Experts of a small language model.
Size: 11 layers, vocabulary 17059.
Training: a variant of Muon for the experts, 342M tokens, 5221 steps.
Below are experts of layer 7 (counted from 0) of a mixture-of-experts language model. Rows are named router (the router's row for the expert), up (a neuron's input weights, with its number), down (a neuron's output weights, with its number) and show model dimensions 192-255. Each number is 200 + 20 x the weight over its row's rms, rounded and kept within 0 to 999.
After each expert's rows: "gets" lists some tokens that make up at least twice as much of what it gets as of all text; "mostly gets" lists some tokens that are sent to it at least half of the time. This comes from a sample of Wikipedia text that the model never trained on. Tokens count by the router's weight.

# expert 27
router,168,208,263,230,203,218,188,222,196,190,225,200,174,210,215,199,193,211,169,180,218,175,184,200,191,209,208,152,197,211,214,194,215,216,207,221,194,205,216,229,189,198,178,191,197,163,205,182,199,204,213,201,201,203,222,220,210,194,210,200,190,250,172,209
up0,151,214,226,192,192,222,201,195,218,209,216,178,193,184,183,179,214,200,187,183,199,219,199,219,233,210,199,198,203,219,187,247,194,182,197,211,198,226,207,206,179,186,246,177,223,200,228,194,214,241,162,176,203,184,208,192,212,207,200,162,189,223,211,242
down0,225,204,212,215,209,198,200,187,193,182,203,243,236,203,202,214,192,208,129,235,217,147,199,208,180,210,184,182,210,215,210,195,194,174,211,198,165,180,201,205,191,179,192,218,206,200,174,197,186,182,207,224,201,196,229,191,204,195,198,222,228,209,210,221
gets: " the", " National", " United", " States", " State", " U.S."
mostly gets: " National", " South", " European", " government", " Party", " state"

# expert 16
router,194,246,209,220,214,194,193,208,195,216,184,216,221,231,213,214,192,216,220,185,186,212,222,179,191,206,179,213,182,222,188,203,236,181,166,176,165,216,210,203,174,203,194,229,222,219,220,218,206,175,210,189,203,186,178,213,170,194,202,187,169,216,184,167
up0,209,226,216,192,195,203,248,210,230,197,229,191,206,177,235,239,180,199,199,186,190,214,162,200,203,189,176,188,199,176,226,198,201,217,196,164,225,215,200,186,177,194,201,190,213,208,254,193,172,205,209,196,202,201,205,199,186,200,206,194,210,199,176,197
down0,214,222,197,204,188,236,229,179,192,198,170,200,201,176,202,218,169,208,180,216,206,181,187,234,186,191,197,213,226,183,215,199,174,161,180,195,179,235,213,225,204,163,207,191,192,229,173,178,220,247,216,216,206,182,197,185,224,207,196,197,214,187,194,213
gets: " the", "-", " of", "=", ".", " The"
mostly gets: " John", " Robert", " Michael", " name:", " James", " David"

# expert 28
router,232,185,188,180,165,142,210,208,179,193,193,179,207,203,201,198,174,191,193,189,171,227,185,195,193,208,206,150,204,174,184,196,231,211,183,180,210,257,209,198,220,206,210,162,194,212,182,207,211,178,214,188,153,180,206,181,202,176,176,176,172,231,206,201
up0,219,190,205,208,201,231,211,208,156,194,183,219,204,200,206,190,203,205,191,209,229,196,160,196,179,185,218,216,221,175,218,162,188,206,185,197,223,180,233,200,168,199,194,185,191,199,194,219,217,213,178,186,200,187,194,178,196,175,166,241,209,210,207,179
down0,219,196,201,171,199,185,223,204,178,195,225,186,219,216,195,152,224,212,172,212,194,170,189,201,189,171,170,172,190,205,163,192,155,193,203,197,190,211,182,207,218,213,201,201,196,216,182,198,228,223,209,184,202,187,223,200,189,186,172,206,178,200,214,179
gets: " has", " had", " have", " of", " with", " a"
mostly gets: " has", " had", " have", " more", " not", " only"

# expert 25
router,192,220,204,201,170,192,206,209,204,220,181,219,202,175,181,182,180,225,195,203,157,221,230,200,200,195,221,189,183,194,201,232,248,195,189,204,168,188,195,188,215,212,183,223,197,179,258,192,220,229,203,180,192,202,207,183,222,184,192,229,176,199,192,185
up0,232,197,180,219,191,194,217,195,222,209,214,198,222,208,146,184,193,183,221,164,200,185,212,238,209,207,192,166,183,248,197,190,217,172,176,243,224,206,202,187,203,198,216,207,182,210,217,190,219,209,183,211,213,221,229,184,213,196,205,194,188,222,200,216
down0,192,224,176,171,181,199,221,203,217,214,191,227,185,220,239,211,208,201,220,218,186,209,183,200,186,197,215,181,213,174,163,217,181,198,211,239,207,202,183,213,170,224,235,195,233,227,210,226,201,177,188,206,201,181,188,201,184,222,214,166,249,185,188,163
gets: " |", "|", "-", " /", "°N", "/"
mostly gets: " $", "°N", " (19", "_{", " (18", " 2:"

# expert 14
router,226,223,153,191,199,223,199,237,209,214,215,223,216,202,199,200,206,190,201,195,164,183,220,193,210,165,176,217,209,195,190,192,213,185,167,223,202,186,200,191,235,191,196,174,205,200,172,192,194,237,191,199,210,188,174,196,204,209,183,228,192,170,222,209
up0,187,232,145,211,193,213,196,188,181,183,191,195,192,181,201,210,213,214,236,179,198,207,185,191,175,183,228,194,225,169,201,192,200,205,193,198,201,207,194,197,177,219,215,181,206,222,199,171,218,211,232,170,187,174,204,175,209,202,214,223,144,204,208,190
down0,219,211,227,215,200,211,213,212,202,199,202,233,210,183,183,168,196,199,197,188,217,180,242,203,205,178,181,179,188,198,218,215,205,245,145,229,177,221,189,211,219,185,198,230,191,214,158,191,204,167,179,168,235,210,228,189,203,210,192,185,225,197,213,202
gets: ",", "a,", "),", "s,", "e,", "i,"
mostly gets: "),", "a,", "er,", "i,", "e,", "o,"

# expert 13
router,171,211,224,226,150,156,202,207,206,190,212,238,219,204,223,224,216,184,220,215,233,179,179,181,204,212,244,183,190,186,194,195,223,209,189,187,188,160,221,228,216,197,186,167,193,189,219,200,176,176,177,205,209,196,197,218,205,223,178,176,188,208,234,198
up0,212,212,201,207,177,225,190,206,215,157,222,202,226,218,225,206,194,191,200,187,193,155,209,208,238,169,225,174,236,184,199,223,204,181,235,222,221,198,245,239,212,208,218,208,176,214,194,181,189,216,203,174,185,190,192,204,216,208,186,206,237,202,233,217
down0,176,209,234,181,171,185,191,221,181,181,195,189,203,197,194,199,179,207,235,186,191,248,214,222,199,204,209,234,178,192,247,188,175,201,154,196,157,200,250,231,205,206,209,192,195,261,209,148,229,237,220,219,192,194,190,170,206,208,155,200,204,217,207,223
gets: " and", "-", "|", ",", ";", " or"
mostly gets: " and", " but", " or", " &", "',", ");"

# expert 21
router,207,223,200,217,215,191,210,196,209,199,194,234,177,190,220,188,217,200,167,232,170,181,228,194,226,217,198,190,220,173,218,214,227,191,174,216,158,233,144,172,204,211,201,163,211,200,183,176,181,201,211,199,216,197,212,196,193,182,190,201,224,209,209,251
up0,178,227,235,191,200,250,189,194,181,173,192,188,201,227,188,204,244,178,194,233,236,193,222,172,236,192,190,228,215,174,209,196,176,214,194,220,212,235,195,196,210,154,193,184,220,174,171,202,183,184,191,220,208,183,191,212,240,200,161,216,199,202,209,223
down0,200,195,202,207,243,190,177,205,171,182,202,202,248,186,220,199,200,189,241,203,180,214,208,229,205,206,212,190,211,174,217,202,221,181,185,198,196,204,241,256,206,190,203,168,165,225,182,243,224,231,211,194,158,197,152,202,211,190,215,199,209,187,174,230
gets: " the", " that", " The", " which", " It", "The"
mostly gets: " who", " which", " they", " that", "The", " This"

# expert 19
router,239,169,173,207,190,178,215,216,189,198,153,208,191,217,210,172,204,218,186,217,200,195,184,189,183,161,192,200,215,226,221,163,221,219,201,165,190,214,205,196,239,244,231,219,186,203,180,182,200,180,193,186,168,217,175,182,161,183,168,223,226,177,217,189
up0,175,204,196,172,220,200,232,178,207,227,198,205,185,205,224,204,182,195,210,166,206,210,201,203,209,171,180,165,198,179,188,183,175,227,219,246,195,181,228,199,186,231,185,192,175,193,212,169,197,197,172,201,188,178,244,178,179,225,234,178,205,183,200,210
down0,222,185,207,178,192,199,193,223,189,198,210,166,190,222,206,183,205,172,177,225,164,206,204,194,228,198,227,209,199,193,216,196,206,207,165,185,200,208,184,208,201,202,191,200,201,213,195,205,181,191,205,219,211,230,179,226,194,180,176,195,184,189,192,204
gets: " was", " is", " were", " be", " are", " been"
mostly gets: " was", " are", " is", " been", " were", " not"

# expert 0
router,191,198,187,214,200,243,200,203,176,189,181,203,163,235,181,201,189,234,212,241,201,220,194,176,194,216,197,236,229,188,194,201,193,191,231,195,218,198,239,217,154,175,171,205,225,211,176,212,203,193,205,210,213,204,193,197,217,196,170,184,182,181,200,191
up0,210,194,209,225,213,207,199,224,197,189,180,206,177,251,212,150,205,215,215,206,210,225,180,192,167,205,218,192,252,173,214,192,213,215,196,153,227,157,172,175,188,202,208,182,209,197,215,188,209,207,210,214,197,183,208,182,174,200,154,211,203,193,191,190
down0,189,199,196,197,196,187,185,174,213,189,215,187,213,188,207,250,188,210,174,195,210,218,210,190,182,182,164,199,227,204,205,230,205,201,194,202,210,210,190,214,185,170,212,221,210,193,185,211,159,206,162,177,201,194,200,202,192,186,236,186,185,200,176,199
gets: " he", " He", " and", " she", ".", " to"
mostly gets: " he", " she", " they", " who", " began", " before"

# expert 33
router,175,199,205,217,206,190,211,167,195,192,229,184,180,211,216,191,194,183,201,216,206,214,175,239,161,203,204,185,175,203,180,181,215,173,193,197,180,214,199,196,188,187,201,212,220,220,221,203,220,171,200,186,220,223,199,173,164,167,174,182,239,180,221,202
up0,142,204,204,186,197,211,197,221,193,175,229,184,222,238,230,207,181,172,200,181,181,204,187,191,185,215,194,177,210,183,209,208,199,188,211,194,206,181,226,203,197,210,160,167,177,206,205,189,194,220,176,173,216,198,215,216,184,202,190,201,229,220,191,246
down0,197,219,208,133,202,220,192,226,237,221,222,199,220,197,191,183,190,207,180,208,231,205,169,199,188,187,198,200,177,206,198,214,229,194,189,178,182,256,194,219,205,179,226,220,212,198,221,166,196,160,195,207,195,194,158,184,174,203,229,215,198,207,189,201
gets: " a", " his", " the", "'s", " her", " their"
mostly gets: " his", " a", " her", " its", " their", " this"

# expert 6
router,189,201,184,193,191,208,164,244,202,192,185,198,202,198,229,210,202,179,218,200,202,196,176,168,199,200,191,217,220,206,211,208,180,207,198,174,191,195,210,176,177,205,188,164,246,172,192,183,222,204,209,204,215,196,177,182,233,190,162,221,180,187,212,231
up0,205,191,193,219,230,185,209,193,229,232,212,217,179,198,195,210,214,182,191,194,193,190,223,189,167,220,196,167,212,198,212,194,197,192,207,170,207,234,183,165,178,207,189,208,198,177,183,212,213,234,185,199,172,186,219,180,196,183,221,200,223,183,206,191
down0,185,210,232,225,199,174,195,189,202,192,187,203,214,171,213,198,193,175,160,188,190,178,168,195,197,221,179,202,220,181,194,206,221,195,196,252,186,193,172,242,206,164,205,209,171,220,230,208,185,200,199,183,229,199,173,184,178,234,170,238,212,202,207,220
gets: ".", "s.", " New", " United", " in", ")."
mostly gets: " ==", "s.", "ing.", "\".", "ation.", "es."

# expert 26
router,176,212,194,202,185,194,194,179,196,173,175,190,207,182,192,248,192,167,201,196,148,212,182,227,198,218,201,186,185,198,202,179,221,203,162,209,209,221,199,220,209,213,187,207,172,175,222,169,212,222,213,198,204,198,197,223,235,196,186,176,185,192,210,176
up0,162,192,217,203,201,218,181,209,191,209,185,190,177,232,204,234,177,193,167,186,194,188,182,208,223,211,202,191,222,221,174,231,182,207,180,208,205,192,194,221,213,220,201,188,192,204,174,194,187,229,182,216,185,179,191,201,171,197,189,189,202,205,215,230
down0,180,193,195,202,153,188,224,193,196,175,233,199,248,228,210,212,188,213,200,161,187,221,200,224,195,203,175,203,222,185,215,210,166,165,192,210,234,198,197,221,193,191,220,202,188,197,201,158,214,217,190,182,198,178,198,187,196,222,193,203,162,218,180,194
gets: " |", "|", ";", ":", " /", " No."
mostly gets: "°", "″N", "On", " No.", "°N", " (aged"

# expert 3
router,168,206,198,185,204,220,179,201,200,194,174,205,222,217,193,231,248,224,210,200,166,195,202,176,220,202,206,255,242,211,197,142,187,161,173,200,194,236,166,168,211,192,190,210,199,249,181,198,187,197,200,218,206,205,226,187,224,199,189,201,199,187,183,198
up0,221,206,199,217,171,174,227,192,181,183,185,197,198,204,235,204,201,223,208,228,180,206,201,208,207,188,219,223,226,233,205,200,166,190,166,222,202,199,174,224,152,213,199,205,209,203,210,193,192,197,216,194,214,207,201,192,194,191,197,189,198,216,216,225
down0,192,203,195,194,230,169,182,196,193,210,238,217,243,179,197,184,188,217,221,213,208,214,216,173,175,209,214,218,232,188,204,201,182,201,219,219,178,181,228,175,186,180,211,202,185,156,206,223,186,212,211,206,198,209,179,246,186,239,206,230,179,222,160,208
gets: " |", ";", "\"", "|", ":", " –"
mostly gets: " song", " —;", " album", ";", ");", " released"

# expert 29
router,187,208,204,189,210,184,217,171,164,191,200,228,180,216,183,211,244,207,246,223,201,203,210,198,213,215,182,214,181,199,185,189,198,204,213,202,200,194,208,201,221,223,224,205,209,218,210,200,169,216,195,212,208,187,210,197,184,215,203,191,185,236,204,203
up0,224,200,193,208,222,214,213,190,192,182,202,195,174,221,216,199,224,215,196,211,152,240,195,210,193,213,198,214,209,202,183,187,229,170,192,192,210,220,182,223,187,240,214,217,189,232,176,192,221,195,209,188,198,175,242,160,199,229,209,171,220,216,198,182
down0,188,204,226,211,217,158,174,239,209,205,211,201,193,213,234,219,168,217,199,191,217,199,184,210,220,217,217,217,229,211,183,165,206,211,195,193,201,167,204,192,241,189,192,175,210,210,203,220,193,187,214,219,189,150,180,210,187,187,197,230,189,188,182,233
gets: " to", " on", " in", " from", " of", " would"
mostly gets: " on", " would", " September", "====", " can", "==="